Below are experts of layer 4 (counted from 0) of a mixture-of-experts language model. Rows are named router (the router's row for the expert), gate (a neuron's input weights, with its number), up (a neuron's input weights, with its number) and show model dimensions 0-255. Each number is 128 + 32 x the weight over its row's rms, rounded and kept within 0 to 255. Numbers have three digits each.
Before each expert's rows: "mostly gets" lists some tokens that are sent to it at least half of the time. This comes from a sample of Wikipedia text that the model never trained on.

# expert 12
mostly gets: " Pts", "aug", "tegr", " Louis", "ñ", " GF"
router:120111179143121119090211112062107134089152111087084153091100094179177082171070118111141120120102144150121137158115119129115214114147104124078073101111097099139143118110122113100171187151138121118090156093150086144100147100098119195118122135182153194116086049188096107136133127144101154179188117103089138098094136182119056093154145109123141124168085118103109164155127149145144181147126176125126097108123193028140151122147166158123078097129105097122090111194122114200149158153136115162103182143146127104172109184161123135124077150138180121110102137075155186153066079148105102127059139106115166102147107141155136145137126087154127112167128151146146141074153070122138131118067169117121136115173119145124159145090147103087169086157113132139114179177139093134131118116089173
gate0:107157198176123102176159112146070132158162197117156072109136169111135148146077156145178147130087133133079142133119135235140142060159172131103169137151169148172119093120118090141145142192177117136121146110055177162148192141060162127097124105152125156116108094146165075130156174104062096146166164128179174109102114134110093115175183138116116163134188157159096125130117131084177118116159124151184143127129153121120148143144162121168103137098174098138056115164180124108154155148149085021125132105114198127118146093104115101133099169177148142099062141148129145106100110133084091111136133134095096137030133185158122114151078131101125115131132151119109177115101135136143123171116132106132148115092138158117182071123161138108162095114118145096085160096067128138118101091109125
up0:100120148087139126155161122105132146101125186102130072144149151113033150093117136201118140053077088172085175171121135182102129099102105138150093121145157136131128127067192175148115148176110129148178176057147119069071182142090167115124092148159119111128074136092064089130154154109081137150129107101175122130129161135177139154172114152086116203133150125200131106090144221110110117099149096094118096159163068133098123124164117150149087129152119118151112121104120128111130185105079152087131138132107113149103170096097084137088143151194114138088091116154098119136138128158162108124147105099154194116070144085160115173076135152160120155132173141131193101105123109191071097095132107098147154104194170113069151134100134119148125098116106106114133197142088134180142140110107144

# expert 30
mostly gets: " century.", " Kal", " games.", " career.", "ation.", " opt"
router:093123124148123075083157137005079134086084096060082166136110059160120109174169128138084194151124124155110159129135102171160119111201121174117180078130100174117119101089168073145135147148108114100130148097141143145142130115097158154078121090135160125075157117130156087167104119152091083184136097124083122105066133145131127106133166144091142154075091127130160163097141146131133131183120145090077141129105087131089220094160157151176073126094126148147128113161144132163172148125176098131157160146168099125142075161121131140143115091089129122079097174100181167103157096136106178123125184147119195105191119128155087108140124124127139147125112160164150162204116126181159167164123156173099134126118168098072164095057113116140099171120115184108111174096135096124127138149118147
gate0:184147089136140102089134106082099143157063111103146101129078100139061099106145109154100116194120148154103132131114092105143137148138161130131113140145108131168111060071161084111100132121164091128112176103157060108146147109076145131112120059153102126105215142094118138088159154080135095162085110176136151085142114172085109166141170170148118107137069090068205133146127137122120103132071163046193084125107130096098135165124154157144120143068072052085084123137157151084185164152141154113117156120178136113094129176173149131101126163127156110097151134124151123164115173196149129119134087134118107125116117113104120116132137169198153086155113158125124149120178101102091147127136148127126143143153145153043112141098076189050063149112147106156180141177112104182122136122175138
up0:104108129105167080147123131134117185107100113103192107117137106094111077103113100137148114077165050081076191112125129089136140158103173138140107119168149124205113154112079139155119101152101140134125119110100130164146151140150092158134158084100133147096102164166192189099151190139113107088120113092094152089082115159154087062128183134069089129181087137132043129125135129162143175098141095124135153120107160068112135128178164126110143154087096148099136104095123111097178096184098152109138188091105129093125101140088121071080116125060148114157135103093147162110119150177132224143133105214154132130107160176109091126110147103114142166127152108167120112114137112109083148150125141117114131108191185082166178127154143093161121059163106149124119091111105095087050155078164157

# expert 77
mostly gets: " Website:", " (K", "w.", "k", " Producer:", "sk"
router:115074154152116139113092112078127104118086082120159134126118124196102104138170201159175095140134128180155142116132120122122174147155054098096137143118068099118137049083095134150132080117126072126074200175141139168160105192123124067124059145126143136077169128094127095068122125188114148166150121122104130075040112121157092101140185113085074138152132164107139169116103179119142132189148144109135148146103082074081145046150157104098166153051126132138121093158087089109112119121138113084166152136100119106183098162085139111115155143086130080106130145106149162105174129143119149143092140174170094110134145158100161073133101081164119096174143107089164084184138097155111117118080183144083134123127104128143136160181116136152152170091130118145170116159097069131144128147152176
gate0:081158195169158076076119072109110054131103094089119126139135147123131161154154142122177144161103107154166109164129140125139099126091163149110144096098135130085113114107116111112103087134142135013098093168113123182139141121159124097106131118129136165080193132163137217100140114204147144116121158128127159205108161114126096088130166110131069099132099142106152187159107116093111162115155122142154124101120150136015121123126081146132139106118096180105150190174144091122129131119157133139117116159130146150099126150143118123190151126152090086167118085120146071130144188127156206119106115226123161154160107159108115122132125094066128170131163104178138087158169132126148099109101132096115140154103166155208169092166131158153129138095068130123110088091090099177164150154078184
up0:148092101137141095105115071111106133143149155139143157095102105060127172052160155137148148082106085178095099076123107142049135113091123141184126145106154209138145162178135185148127147140113154143083110127128125148146121128117123036113100070167110098118087155120103081163098133112106180089171165090106090068104152219168106102146132141120146111127171095091143167104094193129123143133095115093132156148141063142163138097172121120145175116127072161144076100155114113138100199150093161125095050128072180168132140111132143213169185093100133150152133162110117101138151127103141075128149113088123115133045139116102116123182089150109110115140172106157116154105183093148125097127114179076148090106200108165117128160119117136124182136149137140179156147129120114125175156128169138

# expert 66
mostly gets: " provide", " becomes", " cost", " ran", " goes", " required"
router:097092128165100120113087091114113069163188107081129120169096130138087136125079190119110072130093086128088141144136150166121134129115130104121106104107107178111150113148108076082169152141113089125079119169093138125170122102061106144124126068121157182102103084179100116098161146141115119161156113172094164144047104160152169132106153175208060105148193158057077126150098161059184180122132153099126117136115203082105186132120179169136122102085155181145153138152156085110148113140147086077110197149151094110101131124089146136139139153136053061093113149114185168084092134164115142101169103117104162148172106149150130108157074099141179108153117145121129099203101102065118141155139152131082148169121110096147098126085158138109100102155130124111105131141117102159074118123153143
gate0:132075150137162139101132104111161104087129155137071159140152064098123161126115157107085084163133134151128142101154117139176176150107180114088160103115109158033128093144086069103105129117169091127079137098141164087153125143131086097166141142186137134154096088164103060064135100077165121155144160104203137146126105188153111107124166084104130107143093125098161062091143154189175174160140148165112099142194113069139117081138120144143170136100150166064073145132161159128104105162150083143144102166142145074132118108127126112100107147083090122098132133144136164139140117152133151095111167195148132135126148142149114090128134153140151132168057116099077121138162146072092155108169060120173042142164120095101171194159180134147165072122084168135125123160118089107149089109203113
up0:113064148118140142104062125145153106135105167133151118162098101076087162086108172058077098105152134172161159147151100185171163145125170082150121115127129157064094109120074130139082130144135131133108113120153141115133106109138140145107104131134156150169065050129085091064103134081151102159147194108131086155126119108124081127134150163123172169168099160084143063143175142197128183152138145153095146166155136049177142129124108140129129133135189161137091135161174175158104071137124076138100146120142120126100115143088158083101062121131073091106105131173119165079142159127065126119141150180112175138189134164144120112147128162124126083144070187125110199145150127114099114149112088122195074152139141084102129189122130132148195086137107131128136085182118081059132138120175105